Experts of a small language model: 8 picks a token, 7494 steps.
Below are experts of layer 6 (counted from 0) of a mixture-of-experts language model. Rows are named down (a neuron's output weights, with its number) and show model dimensions 0-159. Each number is 128 + 24 x the weight over its row's rms, rounded and kept within 0 to 255. Numbers have three digits each.
Before each expert's rows: "raises" lists some tokens whose logits its average output raises strongly, later layers aside. This comes from a sample of Wikipedia text that the model never trained on.

# expert 16
raises: "able", "er", "ed", "ade", "ing"
down9:165132095131096128141114139123077159178145154132100120158136115143153091075122133095128127131119123147132145158172154081136129139136108122079148102117158101122132141150135102150139117131121111101106187136142121130134201134156165118104126135131092127151154142110161080095107174123160087117113153107108113138125120129144074093126132150085118169127128139119099087151120108197100138105140144116124115096140121125132146136123098139126083131095147139141150154147128127137127169118110116
down10:146151138163112122144173157102059146137116114127119097106147090139150143166135136137117140092135109140112135111148131146144130089134157108140157109114102129117164114154125139130120087151167128119119109156093119172143105134120156146106143118123103098118087107131126139136140067171132120139161125135142134142154105128161116153133131130125133135128114120116124117177120142081145117129094097126142122085118169113070132103193112176135089111098161182152090095142151107175149104144115121
down11:120129136135113136106123136118105112170151122121110108138119163131114162165140065133093128125149119179103117127114103122104148133123121125126118133111157134154158149132093140133158117093096126135165139165151108123199086137168134180105111117082132122097112091121145203139127117168143123085133140159106147151100103151131156126130109100109140106137113118145107125149181150118120118112144112115084107157104100135105132127196139110113105099113101130124145100128150171096171133149129133
down12:151138135176098125113120116172098080097154097151141099103164137095159115134094110124161151110154125102150162134146112143138156136130129123155100115127175132159153107101149140095079133169104133123151110105125145122112112155147069126100130102128102124128130121173123083153087098122119140154134120140079133133109164143086137102094113123129126171141132149129135163150146118121145138150102149111132156119086162163093087124134084149132157120181151119139142140099126091128112176143138123
down13:109165158158148132162131057123118104131077138139079114119146117140129107096134124141175136067127141155146123117094138129172127148151121111125134125136093127109119160137155147159138154119116113098116183121105138137110151128072132114157119151131147132118135158103139156089090131133127164111119109112120143084164142085151111161161141116143155122126130133141165121110090102135092133153117099126115172130144110148135092179102142081126131134134070154117162107119159117126139100119148091
down14:106119101079127132141118099159176176175183172166098089112101171146124144138132139139119094104166138133104109142131136102116116109151134125121139117099136108132095171118148143129093170135101123095164102147130129117120125096143071163145109136128125144154073123155138154151159153122125126107144133101091119110128121140094095142087136126130145123085153114155076160133113136120159130152131142117112097118123134135175142118129159145142120115139117116123079180129082090136112160128139113

# expert 211
raises: " of", " and", " in", ","
down0:154132100132111122124157158141147123153120162151109118134104117127111104122184105108135123096117155113119133157124104111098169124159132106107112128128159138108131131133143128118152142088109167174130143165132151108118137151120132104066146109191114117097121126106170159108147153161153137168143138116128123118145107116088136127144136113145083131132142144134087166160101133133084111093146145156105111113103084137145113163153130152110116119149123143169121062097188059101118133128126108
down1:123083078121142136138144093160115125134102090115099145112150111181137150109119116144135115108132153078125145149143128153118119071109147104199136087115185125135088151145144104155133108179131155135174127162135146161134167116121136072110166144132085101149124134142078159120135122191121125138125149151111125131089155143117106117145156140111104125120150118141108126133166125097133103136107077105134097130143076127101161087136141151131137125124125114116136157144118116140128128137119115
down2:135135179143159160111118117121141131118165120133078076119138109103154112168141113147086140115143101149139139121124148145160098123108145121078149130131153107100129122130142142161117150134163084127111119137118158124090167188083146128145142129152161150143105143133130079148079126150135155122135148140118086114134091102098117155116139105109122093169107099097136101112137109101137149117141111107112129117119141150169161102172129082082168064154132136086129152129123134123152111137141146
down3:144128114109130124163069134120114139166165107136124148119152155126097121135115149144101144112073170138168117116135129126135118115121095149136128110155153131134160100092146138152131129125119116102143109098135094128189104147124099146150082108120155123124119138115161120128157109144115124147125100138148128118104141155166148117142097178118140148091076113166108106134162128162123153106140131153123148137098173081063111094051115118155130169149168138129134154151121138105104095131100125
down4:113174146111136101145097131155097180116103110106139081137128116160121116157099145161144129111097113084146126128124129137144119121130096130118133162157156104154157149129084181125152120163124094113103135119136094127147112178131126136130137148148138120103098123100110135094104124166131138138129137139160105107105154119171109160135104180116126124127128089179134108108142151110161159108139129126171117137082100131149127113135121160150114114094133152128095124183109117132139055151106068
down5:104100107118162116081176096107146120114110147106132083124154122113172157111155132092172113112147083117091108146144175151161105133113129145093143112158116136188130168148117119115121136150117125108116128117144149147123122146143132102106177128094098117143148149124132117152129112115136137125149110148119135162134093097126147119098081115111107138134174120132140137144101123142163106081115136110130109144105131150145135160175118168143119131107054086110083150101143113170149131138134174

# expert 73
raises: "v", "vi", "ry", "n"
down0:113134142162060134114135146119132139136127095123167171150086064075110130134107137136110148148136163105113106094131115144150189140126183148147120106129143115140138123144124078128146140147118131145077135115132093156152109167141088124155110117152135150164086151118130160114124150085110119138132105133122128104140122116169098132125122155095118114111138133139136114142184107143107134096129113160121084078116133148171146099103135101096150159096156092152136105150155125138123117136146159
down1:125162130135138132114145147114093097126094104150147110082147129110107103134041115132164146144172125152123134091099147158179152107122068164130103159127144110100101106143141107111101139146135124147125110117112144102112134119141120135151108154105136142107157161109091141199141125100120150160131102114110089124096111107109131156154104128139163111145154155141082110121138139097146115145111149093140090135136133111150142157117128107172143127158121148189137099133144104137100141112167112
down2:147115107122101170148133119125166130122117163111137117127099145150117083103166125103186193148134141118127118135128105122133145089139111111156115147155117141128159134184122134140122147116116128122115132084117126108143111095161107111076137170148102100110097114100120113142124142138158130177129101146149128137157104107056099122114149130140093100135140139068127121138137141148130146132104122112111099162120104163168071144145137162144134099180137138169100100127111148160125155121098161
down3:113102107126166135093100112197165110129153088137124100174129161140204129119124109109183147144145078106124100155093126126128157185131108100141120108068110114146120163133087094124112134131104101111120119113103138126116140131139087118122141101153115182136093154130116122131141133119106139110169166138135128081111090106142143122147095151120147124158139132091115132130109133188163119120162119142118142137138113110149130162116130162099146115144110137126148160096137114122119141156124108
down4:145104061128169139147113127129087110118138093140104145114099093113107111156134109148158096135149128113133142129104117102123107145118127097092168117135126110160150132133175151146105086170086115126117143145156141098116115145110130137117149096130126120119108137136115107163108153092154118130116180153151167121155151115142130105133129115145087148127129137079085161110160107125149137162132120159150130182166083172125085133151181145154154169130111096124124090142118123136111158146123083
down5:099103143108161125114103148143168129155164085122175105112139107145161128154119148106088080073126079081095143125142114133134107105118111109124108113077090135138111168126125150143115179201129136132139136147110096101174129108148144121100136091102139134138113147106147144100131168138164113095094178109111142122134172167166110161124153078116113166140095126161140124124131146126116152129141122160114129104104158137149153122131125119119113131140139114101126132132139144107119143150096153

# expert 90
raises: "t", "c", "tri"
down0:106170126138127127095116145151126103110058071144148124104126107167109174122112103152115129117148108126122138139146140116071128164112166142114133124136157185169090152119152134150147096130134132105131086153141179154111147138164181128124108126076105127105137109144105114107142165145097082147124144107141144138143110127136128143109130145090131123111084096118142167164127130133110087120146126138137156093165157140114100122118109166150156117130138123114099092166116171118107131091141122
down1:147138112091131113121117130172122188147162118120116126130109132114150125168136126141112130127106096125142110121099070117127135178082160101140105157157158112126166109128124138115112114101116143150136141109132085103134122094166145140156102120150137130181115091181135146093171124124169071078142128142136113113093118165080141142112139142132126133142092116137139096122106131136118118134157166137116147135106151116140090145119077112173114136176151134149117173143130137086117152162092121
down2:140086111163144137137085130147143122175131164094132118105153165110130125157130118150177152158099154120148117125117102142133150100135150079179099134139180138100138116112151141144109191070159098157102143153136091087115162136119126118136143122125125139130144139136108127111127094148098169162136123131109154116109142105136093102121113110133129137122165107103085096089113134121123068135130148122121109163127118181155094147136180127128116102115090172109144122126124126132123097129103105
down3:149134124136103135177112121129153136119132149155135125150131126102125102099137134129165115130121170127131171086112141114193132109141107108117143166107120175130131093165116126101100067122138104131144131127140151082096135175135112112080168117133146130129116138129124169122111128122165141149140114116111146122143083117139118091158148098162081131168135091154105126114088131150117126148130110119153120116164144115097168116102139194162089120067111159110117118110155137154127098090153131
down4:133151127140111130174113080118140122144155099129102107153113131096126126153134133144099142164124156125145094133128155155131085070174114093188132111117125127122142147137136116151158134137135108144125120162139152155098091142145113121141063121148066180124162115135094121141093118135128168123069154128115165126100167160133158106155158117098171148109119140117150113152094123156170178120122120156095109125152125102136096151117152109100154105117140108106124124100101119106124107130123124
down5:139110125140110103093155089125116121105114117151083139136140142134092136104142126123092125146160145183102133114107118176101127113145097089086094089152115160119124107113115099087157111114156103151141166093183135151141095146141136165125147106117150119086162119121160120151096143121128083152134133144128112133116149137045148120122144178135133141148100109144149147127168154110148153090110160114158174145149096095112112149126148135123170153140123129101090118141120152116138126146149114

# expert 135
raises: "x", "z", "de", "ff"
down0:157165096154115135109136157117106113096077076121139133064109152147122140118131123072172149142140124114144147143144110123142098119115129101152132159115100168111132161136110138132159147089149148126141142074125169081104160094106100181136114072143125118150146145096122130133131121116122133122141121133121168113120173165099084115127111130114103125093133147151134123163129144161116146103166069119158148118143161111159124089123136139141137134114110157145129095116102126146135092176118131
down1:160138141153140144150119117137085125097089123126160131125137144153108086135080150123125129112139114076135158164096145151125122144167098127145169146131134165144139102135099125148114129155138103106117114131135153129116137083143095163115103140116167124057118136122140149079104109153122143090105144113143102139131078144119135144113158068127098154133117154104124110162113154080085127168131117134127110179174161184108134139108110125152152113110175162139125111143103115146125111122102135
down2:143181128119164141108111135068155100129113112136169150152102120127127121120111130130110089130103136132085127083122154111138088118141172106152134153137125115119103134127134124096138131135151115113159113125097091122148190097112151118103149176114131098133135112096133132135172093138162130116134111145128088187133103136165145147160148101116169121079128117147148114089118159124136111103178139136115121102111143116142131137098102164127162086133128218133129136138106125138138099118153101
down3:118123155144128122137160143089122091092100101184156151122144115113133125145119143112064132158112123140130121148114096130144124116119175091119128178145147145129137142104128154144153145124120146137111132103128089106123168134167094177163111154139139114120137129141096173124120102185150106108114111171132102157160106112087124115118141142087068134108122071120151124177101136081102152111153141144127179138091145084149126125116153137142116153137106121141129115129090109122129135147116089
down4:113158141091123124125125134121131122106147156089128124113163106127067119104135120066174119156133103107127081143176159122125120125115131109159118137150132138163113076139135120135149112124175135205178092146140157122108130151111120142137155130113117143085156157125159137135090108121150110162121153124151118126149120104087120154138133147152120103130125120115133075123156142139092103106100062126135145130160159138135121177155145146134126121132087117147106107145155096149093125081131111
down5:133152146125111117124150120160090132137096137083155146112081109071137135131098116132203149163136123150147152120129138145122147075128128110169142154120126145123116142133167116125124123122118141152142100136129165134156103153097156128158144094093147077121139141118132141120162144157157145147105046116159102132139116098117104141115115163142109135109121134093146176161046133133115125117132093132138128105098112181143103133129135137114137161150181106113116134100116112140119105129121121

# expert 4
raises: "a", "or", "ur"
down0:134152121093144138132130108126171111092145088111120149113114138122121132116102114143124126131122130101153107147079128131095089108114103118099135122136068119113100089145107126127158114149177149149164107156133121135166142138131129139171131141088105109161060139124133089105185128111090158129148114127068122173120133110117126148123150086118147132150102156182164095142170159111122135174115135145142092136128164169141156149084098168132140114135118103155112129144140133120107119142152132
down1:118119163059113122134154099152134119105175142116135146125119125175173104157135115127119175116143103136101107141181121110125117129176154128127116154183120109120101124101144143145068147083146143150162142118136122107082131111146108102096152104120119135152077070100105106136140110139163130152127107118142122141122116146105160128114128153132102140096157104139147166137125123165158140079138116185131108096128135110139136148165133125149128122143106107142101141127113135156089093092097110
down2:107140142111150140121121143152118149106122135095169137089179146171131128132147132139102109173080085153106099116083086136113109112143084106144146139103070138117123073131149119140171092103130133148126158180100119083124119135130127100105138145141148151129157113107125121136135149098110135157108090116121108118129143149166163141125116168122121171135139133121114131089117163120128147098123137134127134134151098134130179128097126179116090095142179150126105140127124129121170127179111084
down3:130145172142088190135128137132129140127099152128103135108126123154132121134147125106117146117112117095141146129145130151172140141161122109157122071120135071153119105146109148088117177162162166113133130106143127121130120148099126086129158181086120162141151151109130108108114089114092125097148165135143128136119137123116172179170133128113120149121130126093172128156117177110157111082119141083101142100113095141123133130113100177114113153143109080105153099105153121129149148104117106
down4:137120122156125124134129117117130103115111125124102085136166123138136142177168111102158160071143131149158159126148141129107136062109129126140114102114161152165154108081173113158117160078098119141153085165155115104132099143101120174151129114139120148104154151113147126113137170154113168132126124161116112090107128116095100135085104121144134146129135132074166088126107095121160121134133139161113115160153144136194130083126103115146115109124125093102142108134135105150140156125113115
down5:107108112151118130159143120136108144184116113115107148112147145123135121105165126132119097143155115145099123141176122115127114098158096092106161166114153148110085103094092131123180172090148134133107143189101128101106099104142093093158145148116130140122170092174135101090158146146127118141117101134147135120142116164157119138129094102131155162108125100169139146117094173167127141125143135132105111127127115090164110131118107153105115154145123146143071091101120168122133131088156129

# expert 207
raises: "lu", "ran", "ru"
down0:122157157131141124149122139111132102119135138096112136091121123135132128199104175125137120138113158106099144115132106152120186088147166145129180099143125156145161146130131101140111133108125146135135100130141122101093146123137098114112116127149132142114118124136103123165135137172141099140142137115133094081099105165115129108080106101148092202103117113152139130141151118127154140132098136139149124135131142136156089154117117097125084141118157110131118080185114107159175081077095160
down1:131118164147137124109116194116143121140109170135130099160104114144129147131118125135120115107171129125138102156114146138095107136150107098119134108161153114118105108157125102168137134137173103136129122144134138106185139143170107121065166083100120101155112122161167122142078085133135135118104112090119161111118104157110150134146127100103166139141121147153150143093128105078153133149101166151169136119146102134089142125102088131148143131088101129094110180136102130135139077131106120
down2:123117115112116132183143109148126137104118138148159118110132119108130088142159145119144175079139120084132146122169120130148132125117124131116109154122188122158139159210135105149129128112120109095111170155122132115106120140143166133086140083157118093101123112145166112080095082133168139120126164134180116105123135117128112088151109110147156116158176141124101132125155074120129102115136126108106101135120143125136100141126112116124099131117096182139115120157157123139100124101182113
down3:099091131114158124106135121084133132091108144089105102151103096106157150100125079122141117140160125095134112134121159153094111101144107120120116108155131125148123106076114128100153140094139099140157140141115116179152088112101125121141174120099129128146160099180159125142129117102117109112124116139088114140121128104167169122149119153099154162122152138117184117084118145113162188138123115113141154135198157105112147107161094148131160110156136158145151107115135128153143136114118166
down4:120132125118166139120140160146168116149146143156157132115121106121145147132117095115141127126137135157101121125124104130127100160153166107121129138120104094095138133089125092151133150131147088140124118107111087121145128120150137167117111081122147074132138114114174145116108145102114114109174117060165160126142171099113149162155137140121099161118122173184125146127085120097140123143126139128114162143121147091143135053103122074155154109114116137097137139116150152087115154170153093
down5:109114062187149113170124107142126108138108123120110148147091139154144181110108106120129124117085118133146158136134134167129149109126116102123145131114119122140121138140115131201137104115109090147158163142132145137129150081126126144158151117120103102133133088121148118126139163097116150096163135083087140111113132138112124128119100110115117160139161099119091151188095104145127134130153163137123181156107120138100101151106136082165168104136134130134152126114076136147131080091146101

# expert 31
raises: "ed", "ing", " of"
down10:108147146123095103115132125120137114149111161154116086111140151094133115134161153113126130127118127101115171137149119121103110130137157117173127136119133156116129117131124134091146115111075112111143104172152149106111102055093159128147151170126146084131162085132138137145111125139090137158105095123136139175153161167127158117136139145108092117176119107107090128142128158110103139122170125153146141103157156134122116131109114184146102126097141152112102073090110115154185124154119170
down11:143140156145129126117120108138101131122113114137109120116109106135096087107129139128155184119155151109126121121114129205133116161128110160144131154091137157143097130143118112142171115140114047117179102164121129116166180159121145104139172147098135115113155145121119104093136194127095113115122123147118115127140118116113112148169146116115114093130176153162111114115111092143118126147084056139118103124100081114105137159151118130136126141132112158142119131156160113109120116096152124
down12:125095107135099123116179129140119123122145122118128135151127104123097126140108123131101129083119109134163125162078105132073148106077146139099101126174144140145138131120110138111146187146119088121107139159136118148129168138132132115120097157132172101095095119176100094136133106127115150171108150177133087125120095132101096123150147140147130124122119094160143144125095113153121123125124090173107116107107153109127102142158152069116159151144128158111143131211127130122144140163154126
down13:101117133122119145129175149156165140149147140137166101144093129140114136136114069157085130123109121136135136119147066144171120151116143166134131145093139128112107132126113110097097137123116119152112136168096103108150166117116110140151135137128185137159118105113132149157130116154090105110146152163082153132089125126168116154124064088140110155111153123153123089082129120127144113114128143079125138142146125115139156131152173055122099116108100111136115171111136121152114101164145106
down14:105132147134152098123154172160101160164174143140185125112117113106071100140127159150128118143111100134125155134147134141133124164118113142092109136131157146109166137114111103156142156136127130098129119128097152103168116172112139119119100103115126154120109124132122048116120141103117124067161168135119144114108109161147093128115117090093116120137157157094136173171100097170164131118140117145102144111112129122112112099097166166114129115159123117098120134165110101104147167105133134
down15:129123120123118156124105123139139109102157103117143101144086157089106108137157087130131104136108156115143114167156150099098124184109177120140090133122145126125167140105123165143097061124120173182124136056158147138132131147108118123135134155198149136126177167111119118099112120119144120151158122155118138119111121144108145103127159110126110148129119141140100154127142116074148116146106089163128157117154121160114138115104090130129168120144136132149069107114146105134096135134104121

# expert 82
raises: "s", "y", "se"
down0:146131137148122135125151104135113067113106119158083137124141147120144127138108130140137122161121139157141152110083093109134136142134111142134142129115149103152098165140123128129147127140114155105131098097162192143130124125118091094140174112116135097081124133093132104138141113133105108097121137132098144168149105154097140155151190091079124155083118144114091102135149129128154136148113083123113166123101111136112128148123095130168146182152083150137103131138150087150170147117083177
down1:109126165114117092129114132067128142078149143127140163142141111086132118147162162119219134133117110143137104121137165131104126117146166082147139122130134125121133135101150132137122093127091113149104142133130090151129133103151085148143130143110105159120146093123158098119148125166191143153089144138169122116155105101123157126141163106172178145143109115135158104119111119117114111136126125094154132131122130103165109154098103144108082151124075102139140116115099124130155147077124107
down2:134182139121104104108091130124130155126144124145134120103089161123128085162131149118144103133134116131134137141161119114121141169136128137111117103132133151117118120152153091107104143173124119156077143119087088105106122107146144114108078135134088141103143107143098111129174129177131116162105142140129142151151119081144184140134141118148101134148108172123129129093141152150126149116110095149105166108183078148147099144095130175179128134133148112130115046137124122111105147096140135
down3:120108131130138143124120127118140095162145107117160110153124093138123129168155122163111125053139129110113127139128102124127146097129183146133153134148131134137150126141129136120124123125161154105149112089112137148116154191119132095169131093132129110155134156110106166164119111147142098171123136127103121104166103188085112135169147111099115140116108103173112120162086096142082115139120132129142102061127100134144165122125118087096168122102129122150087133174110162093115143123146138
down4:159135117144174132109087134107160189098116136119102129121143149083091151108141126121085098167122190096117137118127116124138172151143135110131149137135108131149082122130118131122127108149117117123134097097115142106122110103095140142132177113104115140123163090123160124100151114111164144131091082103149084116133117126104140173099147128176152102128145125134128163124114174138163115095153139118095123104114146152138107127128136147164123130087087134134178156142089092124187118134149139
down5:157125104114164132112136148136163153137110141147093098150148130136114136167110113118169189154112110171121143122072133102114077109144125145123118142141117118179173129101117137142133140131141078131088169136098100096135133140173125140116125113108164093130124115077138132113123132137129093093137105120107166092156124147113125128091138090138160134101165106130138118161099178152121186120127145159114137106134162113110071139107138140127098133106116182134138132150098128111127081135142133

# expert 91
raises: "od", "ography", "ic"
down0:128111106162186148152127133142112115129148142133162152103105119140140130135115109136126152167142144113102149106124117140103124141109148111120128126155133161158150105187124144159115163172158095140112123137131120120147131135068143090144130114124147083083114138117164153092147115162147097090068188139120120137123120145125130143090094122080129143138123124132125118172124119120133124123123138154151112130113085124146121099133105093105127115108138111145088148175073200125101158120086161
down1:117116134116102136116090144172155111147148097163127122164111070114128136124139123136114125137083139133119156162113119110130146099129142115133129118179116106126124186125152116111119109071109124154120145134116144080122098159109095120166078067153131109160128123116152091170138167106120142147133122117111138125144116071134122150147125115116139117110144126098127137135131134104140129130123138123090180096140179128162107080131151097143111184183131141105143147156087127115129120168171145
down2:094108104111165140131148134120168067101093147117178119082122136110161118137093146123114105106113115145167101127059123124153156128111150128123113105129101135128114112115144152112103097155136137152152063160124143134105116164096143146150132089115131122112116138149110173115106121118143114132111102180134129140142119186156109202111138112142135169168108135133121150125084124185171135129107173115118150118117108101108141128123138125127131116153098109143126127154105132158123121149104161
down3:154076137138115133108144199089101098131150152126084118164120083122124150108089144098136125134117138138094163119114139109095136111110125118140155120101117145133121103141153078139151123143124161131126104113114158146155152156122154117124190102172074115116110153114131157129130138110126090107151121162104131154115139088152138127105138119126160106146097109126106155152129080134148158122147103156104108129168158118107123117100096128101186145147098146148150102162178111119155112111146158
down4:090106155120111116121126132177086191125107107109129157150120131170148155143098121132146118120131101179128121086115105161105116137128088106098115093095157134123162116113109135101152100144125123136076166123134135125147080187142128124099160161156149136127117175164124137094136177117118181153143142118153166085085105153142098123112148137104137108164128123126111148105140137153116132144143119111136145121124132139129114123132144101151145130140134145129091132062112113120134083113162086
down5:123071115131114164106122111113162120078096124095127147106123124121136143113121140128147127126127132081113102156152120149088169156085116101111120063078148147146114111116124173121120120143150129107144164154141095167113133138096129128124123132160138162144119122147145156174120145103136109168122118136100085129153092179136115111050136158096145150132143121132132112153106145146090116143082166144157117162146155140133188143141148144133143119107122142086102125133152143101155125112125145

# expert 56
raises: "ce", "ci", " the"
down0:094127105118142164126156108156144151162136154118100155137093161119130142102136119129181143128150098157124141128117076088166113114189136131170074116113137095114154133130120136136105116144146109119133159159111111109130150139117105123125113139165129144138112084118099133135129169144124080111118122181115111127089149116095127128109106112105165086112105099148100119141146074172127090143145115103134155170118094158135125108164162090177128139122122100142147150105106158123115125156131169
down1:149114092149153110163111139095173090093123072156104151084099150093141125124129193088112092130139097111123126156122158123135134105120124123121128149155179157134134118136143145142142165110191099110154118136120118160080116095162111173091080144147114114130104136136080163123110113129124135094121113140116139188095147137136112130106129079128157139125129129117122149123147152133146155119128169099145117119133140111150135145136143142107146102117126102160120157152171146125073115129126110
down2:091118111087135171127111116159108167169147076140124101125146138126166157190160109113157141127108135127123098121133146112138154111075114094153158155108132131129133121115119128090142097133104115065119135142121138138144089122098098143164108134131116093126106141099154141142141144127093097087158117130126141096137109124125139130147166127118166125113120144175120162132120107079165142139128135153130117117154141138104198126132171131102119110122172165073155098131120140107170130151103120
down3:096135138144133129152157125091124124090123134109120140136113119118116113076110130149154150117155127143153110106144087159133150147140126150127143132057116120107126127101141173133101122117146066064160126127099106140148179120146122097132117118116131139125128107154128138171129090091131123133117131148111159103133155139109131157090097150133093154130126155200130071089155129114098104136129133102150159085140134142095121104109114169134144154144137165132153123190137152134117160147082133
down4:111089141135128110124159128135138128160152174161174128136138127185173126098156126150122128111138085108095095147150103153116163151067169128137097144155134164114143157141116115127138120133126124096122120127091165151102102137126089091151110127137114099107090158074116125103121133092137120122120140119178121146173148105138114117149125168113135143179170131088107148094112075114125150165119086134148091148097084110126134150141097157103136121136137116113122137126121145150113146153108136
down5:134156141131124160131080134155119110122140131099084145097122152170099158079108175119115108156139157128136121155095126131135183089135133135117089072160136144173108148137107076153145108152109146103163094141148109125111071117129175108120102160135073132136101178174134139081109127124130116146110156130148101152113154122140090098150128139118139115124136151117080176139148144122102137155094150133119119123162132139158157101104134129143093139117106126102119133135131115159116123122139125

# expert 208
raises: "-", "a", "e"
down0:133114083162109165136156107157097080165102135179128133122132106114163122123136128148127164125109101137146131144136176140135118142096155134155134127148131140069141111116122065142163157141111086064162100098123134131151145097148141151105161105106072100130139069163141114102101117145158113152084102135125130143139140131130126075135121162131109156137164102125119106137120103119131120085161105143151136135139131115122128102173118162110143115125160143108119130131134124142130144109181098
down1:134114138137136120150141140100114091132114134092148146138088143138132135123099097129155132124123145090113088090156128144096128166122135107130161131119104153092079088133131166122087105161151106151147092129136136151136107092173084107190164096144125120130130135098158210084156124149115171104141129109130129171124114123144113168143115112098104103135094148118132096123113147146087133134141153147143089144162117172122116149082140134100156128137106117142126146145144139137085123151149146
down2:137142104101129130148103111108096110096146126167095093112119146127112134180129128146126101154110133136117148147113139123168175118133133167110122091133144142164158130125110137151130151085122146139135115140115101088109087128106114173118066061121146114132158120114073123143157118091140151148143119152111148120133140146108149141121133143077141150083129105116132084199104138139181137117149105139111110178143122102101123094166125092145159099140126144111139156140152130106141170145117138
down3:123144082104131128144154143165121130128105127157138095126142089082137140118123137134164068139111125124110140150079136169122184170123103115121130150177116145133118110156145092130124093140099140125140157128095123143068124138129099142145079119145111124124124081160139075115135129139107110142120128139100142115067111133129115155124109104169096179132117155143142134157127114129134144086144166168122132104140153123152112067147124125172120143158123154133158100112166126138161146105091120
down4:132124140134137140099158102129126133100130107137100100147110091144115147124097133119129153135173099164100157083134145133147090133119123115149148090094147093123106071158099152125146155156135125153150080129187132121111155098136130088125160120083131154120078112136124137147101186124100118110166141150102125121129144102127146086135157151123150132161090176115184146104139144129164119117117143116131150147130149165131123180120095157118133135116122108077130141105119121130126145153080088
down5:087120128186168155059152145084121166180135122141133135104101135157098123141090124098124148144119121136144169111132104175092117141121114099090155104094153141114125131161115112117099148130131126159113107081127126163120100175127109138141139172149116144152114098134114090116148123114151114124112158131100130149142063132146136114111137128151160132130092109135136139123162148127151108101122087133137143124123134108075125144092146129107156109125166111157159124114171169112102126103168108